Below are experts of layer 8 (counted from 0) of a mixture-of-experts language model. Rows are named router (the router's row for the expert), gate (a neuron's input weights, with its number), up (a neuron's input weights, with its number) and show model dimensions 0-255. Each number is 128 + 32 x the weight over its row's rms, rounded and kept within 0 to 255. Numbers have three digits each.
After each expert's rows: a language model's description of what the expert responds to. This comes from a sample of Wikipedia text that the model never trained on.

# expert 25
router:155159121115086153158069065103131090120154150118122179112128162168097147194096083172090097116150128170108184125145151116200097120114148147116165167119128139110151139176119122130138136132166070103150144088115175164161167109105162151103115119138147114154124167085077092107176155086145080174081141107171079133135107065127179109159169105156132142159091118111131109110175233131113119171109085087152150151119125154079177197171155095130103188117126092146152154110116108120148075147063147113159128148076091142128186113168093174162119116144112125097105178081162098154075147142145097139077140152105154142104091109113132113191122202150137141068091166092115181123121043049152143161103123134168105091128124134140177147103111124135133103120151073101118188099149162164113088105158131
gate1:167157172087102180110107109124136118142141065106184153124167140156108104125147116183067145133079074141123158128131102097135120100118132119126150088183063156062086171165133143127173128137125061081142163189152120114114091079127156113147171116100189139101088116107133133112112085136067107116130097118093119123185103104127114086123102166087097100134165175101091116192140117129117086113113070121118080129128107158173197086157090130154136080113075133137118089126122194115099071156120106147123098160186093167133203121184145193130215122093116093110125077135173134128141128179134135103174128151129091114090133178144150072115080086165071139085193142166140112125161167134204119165087125119132158113123086142182168101089124144135133080086139135084126165121083140100133161131132111
up1:143071136176148134140206170111149102147147137115102164087147111095179072086129094148146125114152112105158085145179153153158131146104070147121129133082073167181173131095109118183151142122096125173137137146093147145157113177101110143074055097129151135173124149155151127117088164094174100140120094135146107125144122133156193140158115146081138087095140121164121101143145137168157154100077130055133162157148104174116057145117149099226138106122087086123103190103101151126110167113137161086124118108092122111097092131126119104117125138204136163124141171100116133099119140127091106132125158148144138113155133166142171149171101151107134179203068133184138165124122111138133172123160210142089122172096109096146151152154138172075072216097117140117179134058099135172145068121220119
gate2:026135155201135109140132153118153128169117078095098086162117153096124176061129052097130140152090130144152135100073086106121139112116136104098158077187042177187110209135109121124121115094120141165192063101121088107060106125167104171122081170192133149078147095180080124175138101191113157125112110156152162142123115126104146153176156045142119093124102121114136164083150189154116136122144164115113182119131119144116105135133099061114125113075114062157126131124122100136118105146131169138114090152124152088157142154065129134119127066145178113111110091139101164093098117117114124152120144148132067107123111061140088110114057159159127125150138127104138143078129158150101189076118116142153131111110167124134100120194147139145103058145092100132108120168152174091110115168095135
up2:159105211162152093093099131105191167140080132087085097140067143142101157074166049123154128186117163100119159154106087054116107104141149108089095071193113163175133171124100117143151093131117132128117138062147176095107118157145139214076148137195100121135152115149114128172125090169119147133111105178145175167128126116066135183121157092152100103145126135126117163098103176147107113128091142105140149079123132156102114097140108099074128058107099092083172141093148121183118095102145170116095068153091129080195114147138112150091186101163104105102120110181168110145110141151108130137092177119121108083118090107168083129135035165186115121113112123117118128073134132149129152110122141089096165071102128099128135141187132110119113057134114141102077125157163147103066134139089168
It responds to: Word-initial stems. Opening stems of Latin-derived words, such as prov-incial, E-c-onomic, bas-eball, Ad-ditional, conc-ert.

# expert 38
router:160096074145135154130132169141148168118137108146113150111146188140081144142098111106156123142171170125112118106178185166138110151054106133080061153149146117101172086156166146139094127171170148102125158078086089118170110114130156070126156110117154158119134180101122163112130074109097098134077126144167107145058093098114117100098108099103153113191146102079109172105131138137163186053139163138192129113135129178083074036169102125112188145174144156169089098124079167150212113197146097082120091108073089124136127099116184124090156174111187101128157095093100122127143086133093123108131139069106144130130135147131136139121068062187140122097179093139133121099189131085139072153137122151162159180140140170150127148130123129161166100120150159138153084174115140131129166104103174
gate2:099138136130170140157129139106113186104197133074098088114125128117154112086115125097139107117123129127145109148099115122100106141101140034164081123108139093159137136093106108128136134106199182112048140126133135123143120132145145076085134144176102112169091179187104069083165146170095170177129117203103152098105163094193142167153141165138106172161120146130101089123145121118123121078126182098101155088114152154088168145165139132149152128160113118091114085163127107103145123085147136089092184128104168115162118126175173156160169095174121089151087096159086172048148173117129149097087206122139090193150092041157150103140108142098134132117174122117122138096097164062122214128170132119125118171125162085114174101087109204176127127123145198126161154113116145124103146168119171
up2:079142111094061119079107069101139118170092145170079117118134119139120143144185204098132181106120143138121133095088129137150065138134141139144153099087124123171145178192156155115177117152042092110156155141143111127093103179141100161094089157137138138157130138067121156144116151104129154055081201083110127156106143162109129116141114158104089203123142090150195163141141145114144170145148147163160051110105089144095102155130109119121160111151150120148161125125174172145085163172052145126146135112152099120145080138092171091100100153126161102127171163139136130155129080114146104193129132150134143132164133125203109154166155118171138146105128111142126152214121108120080112151178074177138140128191170154094064101096114108128178176086080157138094088187093097116092087095108177
gate3:195104111147144119121084157138146112166159143098172176177086149131136108110091127185111112149044109103084116156152072132147132094145119171136105059106142112128164179103160147158106122137192105119075145149165144157047107161104084155138137142115135128135121127131189197149195119127128095104132088112129167154098120119149154104136089146128131054139117145111079120110082094131143216137091143092114198126075117096124151148124160101146140184122143170163181081109166135078121088129193051095120096125098119134117133105242143177085098183153150131156120186163114081162147130122110184134151150112131082150149168153055135095184174166106078195131110127124112122111171125111113102117141161128139106120164128198092126116106125117093155096145105094140127155168105158129106132144165097
up3:119107145125079157096112124149170100042118129128070140093091096116145057096128130075214194198113138122162091138151066129133073072105158129083075133175120147130103076188090099129108186179087143146157156124148155164154145126144096147177128128120115107171070187133115096139097083172171111148124129110193073131159155150138122135053143082134139139132144106136203150163131122147133143138113160114130060141152122138120100116112097135137137135141067185129157130117097085131160090170157148137121100136081112148142132163122158172146145135097114116153202067115102134116156135093193079114055065086152149134094141158136153151179153114128125119137074127177142102091073114137120140137072156102133171136084095094127178074121148179112085154146121120148097121158142083100096186115116142
It responds to: Final vowel pieces. Word-final vowel pieces, mostly i and a, ending names and words, such as Cort-i, Pass-a-ic, Naz-i, Tuscaloos-a, Virgin-ia.

# expert 46
router:097128154094141161105091090063138115065164136149093137134202120205101147145095112165108095091129107185114111094148143149123182124128112122190139126127135094130086127164108158123146122128109108125100136071103163151067142121114105094170114127138069110099122130149086121131164132124197072120177153065161087158152155107058143143138088125181170143125160132174110095131122134172106164181130145075111168133161096172092096119099157158107102107092084088095071107140123089094122087119095152128142154091121165091112171145090079209122164122146109130107105144112144113118140138076207093175088126108098056082147146093118107119116129166069177133166115167139152116153144083129205125088146083163141174167129109137099188148145129078102105124137138071103087094175096147085135069144194133
gate1:083132117073156158136143073058068078188165125147183109124133157100110062085135171151131148119199166114099183116134144189105112140163117139111087123112155106105101120140152160139109103103121147125121094124172102152163167103081122138088154088104140115150202032124130089163160156170146090077060097110154160125152126105162085189087152132139161096123124173089108110173126174081153093119130102094140143091171124077110125138126159116141118124077020160155147185144114156115147105123090176114132164103150143159149122116157112083184119154103170134127083118056168132135182143130097090142125094078158129109115118184175132140093118136121161147111123078135113201157117099143094107135141197148135147090152144135145123108152111174157129097091115125161132141140202069080148172115101087
up1:132082160126123176135152174172196131132125058045091135173170150132161124084164111165120160148116117134140106125143142168146113080068133156185172131129160140101128163140198111127130091187126126100160149066131137165175137152188161138115142097157133081110113096118130165131062131146128139117168158153111135148154090156108154125131091083096149130118154048121151180128163130133096140195123114111100097174160124141151080086230068130166171122098135133140130099062121055175090123134148143123129094111148177125135140171152122123138098152099179130132210097174112148110096112131096176133091164098104102126116047090138182068098152133101105111105073119128126074124133078196136149110169155131176098125158054160145107104118086106140167154113105073144151123110138118102122110126139076
gate2:098147097063132083112136108210198129131100099090083171142117107154160111105172091138110135160100185156103113161097119160146208126147114117135124114132077124173153091104077132151131161155103135124133075119154164150142138196155152120168122084149113132096111149139151151113158137116110092104118093117122143176094118120065169092090151181084123098122095133178088108146118125127094135160129081090101140104141128135162159181147124112113185136155091173106128157105127107082124130095097135122084122065091159143118110147110097200125154113144125088176136116070176151143171146090090146123168126045125133055133191182137145177143114127126050113206126089099128076111106128084102136151208085144103224109166146105089154131166093089098109111134120110077123179160119094093127124183123167
up2:178118086097191119089140103165136169099108105109120117188110115110128135103119107178168158150092126132177106074102102156142116162123179103114120140128138148135134072068113061112150105112097161101143086066148130169148144121129170147121132070102109121115136183120119098085091103151108146124175146155136138093158182113128190067138115105126172121107162151140152137134135138177150096144156132150118169103122126173114155111112165165120106126206118113135134140143131142072114132117166199140071073130129169105149113158114107131098163130125105125155220131129161106044127166186119211158128141091123106099140108127114115122177140104106047133168158150099098098100147112171089191118210157130116149159212126079134148095136115095071127120136228153098089111130098032097173136140122099
It responds to: Verb and noun starts. First pieces of verbs and nouns right after was, to or had in prose, such as f-ailed, f-ulfilled, beh-av-ior, w-ant.

# expert 21
router:119105111131122130099096121146155176158091090120150123109183099150095078133155154112197117091133126092101156131098191151064165101087088176201087091141130161118137133104099115140179077084121098124094155125138048124149114148137124159120122115110105168117181072118076129085104050071074124102135176144123091072131112145120130122104162122093109140160160171117138128170114081187159135129144130121115078057122114101126122127178108152138213125121115112103131107144096136162139156112092105115114155116148155105182104153120117104159168149147107091111099110115101177128179171104139196119121124165175113083107129101140152071138151131121113173128158177133133145143126150158130130181147152116115123113144165135111149134053120207193055049159112200085035133118188147151105137159149081
gate1:131130138082101160066096117111124191092128162114127137100181107126128127133143161095147086140121109114166096147114155133171176095123162152138096137106089070095187092123179135091135131072210137140077105175135108192090130181081112105155147175058089149147126089115166131073096191220107107131111161128137057129160152091114123120177175120164143124130137155117136113142103104152114142147071153146087132159140147155153117186121137132128124148120160112108130156141134087101175196144145126132149061128060158121116130157162105206138139079114187183167150149128100200075130174132197112169061104162155131117115127146112115132120145095175087155156165082129135091088145099071187163123114124202170108092129147127113149165139110147132107124185097161117132138155129123125162121183116182
up1:142148082210184127149141205145088046114162091077159141130161191135161104147158125163094135108159098098149111119091129142119132155141060123115133117158091157125069152096141135144146122157101130161149070119132186105205142060110141146113143091117175127143099129074135084105153084153113169153110090102148097117107133102083070120107075100113090161135123077149113128092139167179068091125157156174151126184175143142141113153125154122097083112129115087161069105113146150121112135072129116124104099134126109165176142116087174086108133168148069125122096147125058077138121087097090082189228133103101089108155100157156113121155125142109142111172090122148116071110163092151099192166098190181069135173121096158091170099128159135155110097118115104104119094143126093154141116128156095
gate2:153103120193115103205094142119110072113076116166133157140178189143133077122161180126168112181177157135181120110160115120109127079099150127100097124114145140137132142188119146157125102094200151207109173141057124141171135102153122141162106092081147093104157140108125113160103174128091109115144109115139094104156116174129104212145136140142161192143099121105167158125140122117180088207136117110123172140188150101148125132124111077128113149127127147113156102132119130111151111166168117100145223218076105137139130144105100170104117126085169068107099138179135121155105136115111155138197111106136100167138166110120153149140137079066122122119116125134130133132065166100150186166127110117162112115198152120133112075124168084147163147159120124103056127148112155094243122092100089
up2:141152129149164139074130112145095149208166200131155098068166124082129133139085135138100124133076088146124083099138198096058131125125167121152096099128142129111080100161146192175111137091156125162210098164125102121113096141111151125137143064087162109111120104137135102088091150078179052156192112183169114167046176110172113136121080058113100117163148164155097117136076143113113113071077086179124102101091126151099163153158098175102129102088124127124113149105148145131141071118132142096090154096156162112080124115119167097185162154154132158146136171083147183148144100126147169149131103160118159110145111130057060136122119123158114125094050146140180108075141120147134102171087125126183151106122110154175117158137099148139140097139107184132169108101138137081103161107180149
It responds to: Past participles and life events. Past-tense endings and biographical words like born, died, death, year, married, often after was or were.

# expert 2
router:120130100141176073112165143199084142207110122133084152107104189102146099121205118213207197139100099163094110128130102162091133125124154125141129145085193164101088193043101090096143177201106126141126145138095128160093137201143165148101184109113136093140131159147123151139083110133153165145110133134095142137117131098141125120122132192120142096165148093117097160151122140146156096128133103155151135077133157087184146120147137070153113160077113138111097073155162066131131117141123162085135120152092078163136081094132104128126130171189143111127127182112122163182136108173101144165098130156129161123084069195101107113156123098101100173166133124142163160112078105152139132120178147114087115070173093144172167162124094132175146139123173148069104157146157140156163121185101086
gate1:075126164124161139085132167132151087076085113139139146133069061067167147110153067219102142165092070111112149106108174202103128181128157118155127088071149057096086126138115105101141169082113129130135147134086163130147124087126081126090154096125103074168193096159152110145139116150117111097163132144130158121131185152130150148092127145169159088082122119164076096148131144081187107098148111119137136164147146095118151059155130164108108205171113119104141104138112089079105132166141101078207136122072090105107160156130143179167095128138116142167081139200094077129126113144137125093117119094108154120107087170108082129107070098138095089142129118113152087134167115155141119168209166193166116094172178172114124140123111134122126105140103163092151147103132130142064079112173112
up1:132165071118098147188091073081117112107172114085131154071155118142096088080095157028130126091159182089148187124086088128146148063135136098134134176097122155136125099139122136127141076143127103087096134119134119134099168135075162149126079152125111205148104207176132094126105140069144099150148129168079157085132071139185131175116118094104126148169076093137111158115199045129085136131122087207193152116176131133125105162106190189150169107082157149143092120141150135157157095110141165153154118126171145098109142097089141076102182088149101091095086146124170137143117108088105108180130169123134139157134147130160188126132157116136174118102163124142121134123147155136154150124080125155136136160149125125164128118126143145116151060084108133179090119174144168096170198078104125
gate2:126108143130183073093127142097109191119107134136114149182199124115122105142170128110142166143087122108130109159105085164099102126149122167132117184130124055074123150114113062062202117081183160131175120122164072187112172168129134090134112095155152128098115119129106144172150153116112099162105059120115059177163124130121144053113128119100130105177136095086147119095071091189071145168139101144058165111100114140123163114114098105068064104090102181136175116112108141117116080151120091129125108127082122141130128090128128169094094151120099158156178137136197173173113196066106150100074099160090174124107112098107156089141100112146087085110145123121106140069173100114177118059097152124145090118166173157103122094110138159117090079146143084086115148139098136132144088114157092
up2:187147133140098076095102121060139120140107122128120181169135113133144086142133151117114114125101114144122132152091169093121134149125182113109131133108077129126102128128153124116138166109195185151172141105116080103111182145116167112151106124112125112096136116170085157189115172165133126191118140128079051185178104136108152121133170148128138133225118049113137096118134140152100136193060178163114172061102119097089133182180118121093021159136097167138143119097173167147126145087093111139126127094131144153088155094102162145153139112159136131127184141039155128155128144042089128104143099113127167167128114148045141079094074112145110089155092101130144132052106137058124143105096172131177117068142134124146165109111155146150108125129184120068154162156118102135116097117117109
It responds to: Infobox field labels. Words and word-ends in infobox field labels and key–value lines, such as Born, Succeeded by, Genus, Website, Operated by, plus coordinate symbols (″, N).

# expert 12
router:142089092109137117128084119100196087148151119117096167077130166097124172162159100075134132065157167128135092127124117146134140183185102137128122076096125095152108111112122081042121065071121154080089144155111086163121102110108171121124148098094170135153169108111127139120105089105101156062069059171192125114158105114091094127119102141096128148101187119152161151130125117063164108167105143123084160119148162149223120074174140169151131134116162106106115139134145163160073168109165161179129126112126093079102117117110120150221110119157105091102162131126124155181155169148148101137164104083122107156144114132105120122175144142120158121163139174174150159107146176148095094102130176076175112165095147116163083130165183100130107180098138162138169058175075150057128123100134091
gate1:086092194091109152159161090101090113147103080090101132118077153160137089104171094139127106157086164095121153126128150081126170156112154138062144169146187173073139112136103191104074117152190160137143150191080086090131152190144122136111087143119183198110130211161189122138210107140111174127110166127118189161115102123089106168183150122176102138141138085120150158112152140140127135168105141160144177096134060142122135179170113113100126163149141164104101130085138144093142130099161171102141088087140143083126133117117124098090164100185152100163160180066150178174075150096137084120111112141153150102092138129153131108158101124123173101106175106140163154110148077085131120110102109202119160134151131181100152101110137079102139128104066183148101107144066135140189126109127151
up1:194188056191114094141085172113121130093131153126144152159138068133097185144047168103099157113135151115085101164118171131156114139166142159224155106123095118172158124123165096139110159134137102126084150074131159166115134081121110097168178112109045095155118065129102145130061114137112133144139111141135077146104175109190126153103153127107165153113124130109103076139112139099144148118132127102119074168089214091102134132077147128147144148130111138173171144175112095163134121158158086127118198138134087212151145156153088172111139149101143122081071095119129140113180104147148127134163130114066121176102097129129178173111151130145122171126097136137081023119073179146148128107114166081143141136095127071124143168155131180119085104116179082125155146149139112125105125119178096
gate2:171160122114142160120069087104104161092081100105127107154145060142085121117120147144072082137139146131114135127096106174111136188143187189124105184192142119120138149143125076173095079159132129110115193047108193162171123105099109139039141176114111135100066081131108096134164150097098107108086146188159140145121201152148139148144137044179160101147155142089126094132119099132149180159153140139114105162099098110079127111149139114104123152176135147128154121123124136122157134135076163102149182175162137093068102175113160077097164127150163153145136110131093102075119136110063108119153113116142087168140182188082189090105198131130173110126111124164125061141190143145086131140165129164073134154148069144152099146123087095156104122106164106125110170153137113150178126172151111
up2:141088148122151126125107099191123117123128150121149188132120140162102126135163120172131072094084119156116140209133145150064126112138144115149173138085092176114141133083170146176129090123053147093143108126112194161106119172149125157117226148074075122114125151122163144179121153168098117029223165120141127105096132122047138133142125116147146125162077168127146101172177114102167074118135183088067143166131158165144122184118110172077168124158094117070177136135116153127093150109119115143174127088088131153145119139127113151111119133126104122164165114138120129145158137123145053082152165099130118112167064110049107135163131142126151087175158177161137124092124148121094132130158143233131123085108153149132170114130191093144059124123118160166102108180123149132138173131127098
It responds to: Articles and ordinals. Determiners the, a, his, their after prepositions, plus ordinals like first and second and endings like -th, as in tenth, 118th.

# expert 28
router:123146126081119175163103110107151105156167086148142096133157102106142105144121126153112104091139198179144141135114104161110151167133105111116114101131103138100165148070118141137147134070117125150108094150136116208122128104129181182151084106076113095179171119073135119161093041122167119134114133088176105093158135119093152145094076108097156137121106092144126131153076165068111101146166076158157158106131075085114139075117092119180104140136137124157188122159179128129111173107120140180149123103154155130159119166151187075071071139118149109109102134121191091103114164062177083117166137130076130146170090120159125176139098126219122121128156141066104145105094130085144154165147132133105163130078161056149073059122140088099150205121097190154076106132071113140077155103097112
gate1:094143108140110143117096114167201109156090092091161160155119170094199167117146116127139086149117132132098072175149096085162159151139126133141132109131188109148115105092122153120123148149159100189141129134104077121216127132137115092114065066099112093170202139087102191119179104097106124085096140122110163113145159163131069155096135172089173117133118094120058101169081160163130113157096190149095148104170159079161074064131163093137171109133142136088144107101104096121148141117083096073164157148149131147099094086126092123105140130143122146155067145101174087152133140162136130089112062130153132111168123120147123166221155141138129103137153146137065163182154141184115122154150154159112107094061141109202147161113186128132114097087151088086117136112077128115192096139182123
up1:091204139057213102140129158141149150174131125084127174143168185066144180143198115105119110084165147109119153114162121111074123176127094145144107072141112098182113085117086118133219112147144122158124120071093037116204108154100090116159121124183124087130149102130134148145097091106146118112105178103138129181140136181129163126121161132080158143197138157063077138119132138133159142152117191136111171097099113127167124115155114151138170100181048136087158194149104133139157167105131105067115130127166075109126107161140132099071211149109119149097103128066141115165110163135123120059093086071191136184129128139101102130146172159178139116117108138154136106123151138159146125095104127125141171156129141109179132128110164132112092122102078087129098097103123109117130125151090102
gate2:126097084136150132148074139151124105099199112101186108161117132129149124146104134139154107098147129136169211123114122133123107174170099116084150172078125164106114105125135127150145097109085036062146167099100168140153050110125193108157075079179153137132127165126103139151100142148173142134137123141120132136082167108143131078112182129158114172150119169078140090105162131086138123088132109172099127109173139074218082101091149182139070151074142087135095084111103121101135094125063116128103126103074144114110157077140096171089066211157119139108144164106133087154133131128090125151093099113092078104155112137114125130082065097145109113145114114115171093129122147147188112134186083130103101113105179151186087119205121144121079106126143161102135086120133114184064124184083143
up2:127099058143153107137192183205123113150162095152101078076117141165181118115187081155173168126120175187119129108142075102142108117148125089095127079075179064128157127090110140134157135181150102088168152122121136119147145154133116127151137096199120179138126077108067134094128107079137119172204123109132178130098080155101181150114144147116128146153146110154097095146096116148128080091169126133150139105167147150136090098128113076134093162100150128102155127082100146147096196065094140101115129136133092203133140089105114127114175150144149172116123125126132187112092097122111113121151126169103067086108134067160060137087099092112146177158116160106147084204118041138174113136172150158135157116189146133091143082185129106138080175132127082149162143110123171097098133161111114
It responds to: Copulas and sports verbs. Forms of be (was, is, were, been), plus match-report words in sports texts such as win, beating, finished, Cup, season.

# expert 20
router:138101148151180064156128134144112202171115115133098111138118149133150135134149083118134164149109115079094128097104172116156124183089151162162127120136104114104103114115086143120077096119122118156118107172160089137120122203115103159145139159124142106152152156121173177092123160134165109111129126120110127129120062150193125132132169181126145095176204152175168138116129055138101155202116085120100045060158165146107129104162065102183107114130153114134060141126132187161163087101195145113137120165123153132108120095096162082084116158103106138092145162125138094109123111088152115084145149157115141136207113150101215169174087174121110056131132205171086114136121054128085104142169160126143151178140117124120085089101115137136091152177107122090201133155106118099177181094124135
gate2:133145097090129122201090191149119190175125148166121103106134088159151160123112129180166128196200143141137164094147097138174111116113124216120066142128124125167096097165131132130147122061167115125134145185118092132174188070121092100122169122129099180102125114139133145164149175114163164179082156127111180133160150146134121105085156204135073135153138099129149130166090135134138145159162138166104149110136146117145163136172136136133086092126145149101157094152150096090139141198081118071085134153112044153110164166088197116137142090084173111197116140114070107103161151149138082083101113088159162178127150151137115121097128145146182105138099118169182129191105136116173168109157125135090082147214140173193177139060115089125141115131146159093135125143139111119158147118099141
up2:113111133142132115166198162168104204131117117182169111097086144141110145113179110126137114101128190097108103120074116140133206124080085117095113106107112068109158167180145135136140093103101147124121162140135127101098169115180098154144084160104106121124118141118168106173093123090159085118064086098134108184175144147159084158111144111175102132156180174038140158118054143158109101144102144123100142153101183048112142135124197159126117106134096115126097044127230146174142147102095143134085055143067140151127158137147123119144162126150120121103099142103101112151122155116140128139065141112035087104143153148155125147115119143102134081165103127097125200108109167142134128147095157126109096110162143097129155095123155138099192130108171184142129134169110078141197090174088157
gate3:143138185163167104183182141131117121122086091186100175096075138124134129108078160129162169085096097176125150156125144139065146124165150171172123146134153121117182107152166186121154136122067102106175157170178159124135155117121130140116067110080115084145086168095149144126207131110158166103109132142080144103123170081220134104107118159127129166142115078079134127124088114100171146130108153103091095089148137156181128140088136178130113094110125158099151161135075165130147108091136115087061151107161154098141104111151093168065107144133143159082153161143124153168125135111162123139161103097088175164150165114167110162097114129152085086194111153155105123122145143126181108138121165019142130153092152157179174117127146129176065116071087222096097095125121185148125118140131100
up3:129145127154153114103138135105153106148091158166104170187107126123098106145131119172144101134160128153152110169153165123132148119143122153118128130163107136135164114095074151196110165111077096078176100111146150165158145169033085143210106096063096120130119100164127062119137161147115137129045103148141154092168106150162102092077111159118152162178128186068119129096131065105143121151096195117115083086178164100108134148078170149157130130114172172093102082140095092116085151088134091112118117136142131149144182086146123162140123165092121121185135132141105114062126128181087127108192148122044159070124142126101117043187087101134082139124156153146150157197132134090141182150058140109139145121106072162163146126152087114119151156111152124147145130073066152113088082132106151
It responds to: Adjective suffix -al. Adjective-forming endings -al, -ic, -ial, -ical, -ual, as in matern-al, therm-al, surre-al, plus adjectives like small, large, military.

# expert 5
router:156163130165121121126092131152151169166128061147104079113105142171154083116154147094158128134138198142123144153100131181125163167146095104113145095135080111063137162166151070132177069096101116106150156152134156153086077090080137134124105154120111151126095094152192125082064106133116086153209091124166130149140148056071098144106125158151133104157080143146141185135156144111102072159109179187149119152125150149187083167103082187141122111165129124159124134112103153175099128116149111153110171059159089084128114186134114143141144131116099160176127160158102197150148138141093125083147154126087130120105169168098156134115137094119102065129075171172140133132165195127126158102106128095119126155130178107103131142156130215120166090131182119123160062204095136056146112088163104
gate2:114161105142116110142100137173154104119094147155183094145168130098121127172162108084105130175139089217077105138162110083155177125145108127112118164173182127120139130193112139155112094089183130084128142139122160054134094078166111043119145133125095104123151097084151174149106102106138134134119137173083211154170133131086125105113180152112155202190113135127107125119121104085048100105091120151107109133122123103088093151146140128132202116143129117149137166160148123136113099145118101074090081171165155125141188069130138120094152123030166150120152094078106127098098150147123152133156132072118118070034104139098166085129134155163192201130158097142150163120161082140117120120122106184150073133111143125139072168109130150103121142170159099140090120127099177094108164146103084
up2:117106114153117172092110149128133154085084173079204182148133166080113141139128060105128091175104147162121144113122118091153153123094124095113082173150141122125165173186166136146077120135192121146169105142172106050139088076156173155101156122117109116144125136053194149166138113151122166134087086157088149140135141082147137147121181113108141164141149144176174178100147126136119093060071144132130099161149172045077100129154121092112179131154150077078175131112131142212117144123139114146088122126083078189098104084157122044097156124113145149120106148078104090134123196181145117073164149131151152090105132143074110133149170153107150167104169129119171133108157149126120120145116070136141118112089133096164118159160149133084114133129129158108143132174087183112063195146097147
gate3:139106152113133155158171134150165113153138078202099173186154090125145138102074128143135160141167132068128100151120131148137167155194163164127145147161160140122093136182142125127114128117147133153118134124182112135146148135114140149087232122163027167125143134073084159108160108134095124167135231102119105141091162160140126141080146122149142082226160173073137171066093129093119149102159161072146154173103107139134160095145111136084186132134149170099134059180081133094124101177078138104128079161153105127092147059144175154127117179149111091090180119083094159126154142126100135083083128155189136104114172118112128147109177170166154139124156162179090110102113111108054116140085126122106155141116128125159142153191099137142148149102133151183124134178148102135113146144102146
up3:140140195172101060141116100109056114123173111160131120183155147083151166131121148094189147074128091176093160089114121160104101082111163100135125122118088123106139119136093146138133129132091168121161128057115103123154106102126137119114107162148188085127127184148117092200161138135123120135120134165130107125089110128093115053129110096133078095117079056142128053188127137058110096175166170170162107156098172112118163156136141122072108158102135085167117150141162131139160185134183108132097105149128143105123109150111120147067089101160133190138173194148124124109142093134108179107188111135079157103219098091108165116093125082201113142116119100120143125138158133127144142087163177148143128181111106075121075186165140149162090155130081102063121130092111157080130085175158144
It responds to: Commas and connectives. Commas, and, of, and possessives like his, its, their joining clauses or noun phrases in prose, such as playing, or point of view.

# expert 3
router:087139148153130172063120099080117117180127112159063106117129111155192147069140178173155107139089104139089089135098104189098100173168145132160128111054111138097163183148166080133138119148096091141194111126106157160129093076064148105160073065151155094148170133070085026098141103106181093123172076141107080164159161127145128179103160163096137147095103111124167132133161125095105111165142096134166153160146182080157119123086087146162104133157112111114134158147133105152073100158200126132132154085118103133119106143132117164082125083125092130115165149169109158079138164099136147137180139116079132091130126169077125149122117149108078104095163092161189126155165153168097114101149156183139162120130160133135137137071137126037130074183132096123076110139105103123128164124139127
gate1:137140094193102104143155096164090161157138172148161089093122140130104153126168148171095104130160130090086098129142099143132169162106118223094117153099159081143124126109167086072129098103173175082141107052133118131109132103108152089146092142190157124146148087152144209113126126138105084113085131119082090179116092111079150173120125171111109190085123146109077196128133132140135121126154113050051133111110155110185126060190181123174135119117133149110078138116144161112169140086151171157115156103085160152095070147132082131134171216113135100106138134176123124159125117117092115134168164131128146132125064165149120134187120133155088135159081142108185080153198110081111113169131105100098151108139095091136141155167160086106106188140134121168143134165196098131086128083110141
up1:093160101086157144091133130206140080125110200134113175141085197058151188125114119198137103167156159103080159096161112150151108119113149182168098092117094111107210092109103090098153107132126097125126147140151178089110160152147155148112115101123161115144196087182092165151134124155174148146073115109116135121128086108126059105129161167154111123099145185137082100084176115145143093142085148092150133098138163077106108081136081115092121142147121189172157145146122058091124151078184136117135098141167101141144096181125160094156141162098116106108132091155162155111155097113130080137115100145104129109093111172128090107138083146067088134150184098080085097156184153132104155095081170108121065129135060133133171184186187146091102128139094140086089125129120135120156127073145131
gate2:136086088097030118088154172166101114117162110102123088064181164126088082148129180147108131136138130191168102161152205133149098155085164152110176088150172101179131102143110167087167141154147135158122118118082082114140097140169169155101088066120098046117139109093126075123131092173219098135101136144139147103111168070103127089079109083163075141087097150159130139128131131114125122156108090147106055135081088150114140096138125167140134120092141130194075132185165125141153140109132104114137109134181077129099124191110158166071119131140139099133093130089149077065160124108117064133093098124116090095163136146157164148135123112120137139137151165119130099089074162130133114119121075131178116168088136115187122104151175091096123111177105182110160155106104122149076165082113175
up2:068131160148189125116073108104160150091079182170111161136082139140149174163112070178146089140111109036024186111131088112161149087178105155163089182086078163096130149133143080159132087107098141093151151145132177137105147132127076155138155154137136171145071190163106151132126114133086099095095146108117080138138077193179140162149130142141181144185174145106108140146150103138111130149133142083148125136131166090138130186138102090141145082119114131123161167113126155119109074134126149139124159116163118177105126094137104134169161130084123088136126127155088122167140113103129220105074124134157205077038141122142104145106101146133106119130123152191152168158197105153137147117168132157088129125137122169108102140111080160126109113095141089199086114078170099142149101159126086
It responds to: Prepositions after verbs/nouns. Prepositions such as in, of, to, on, for, between, during following participles or nouns in prose, before the or a.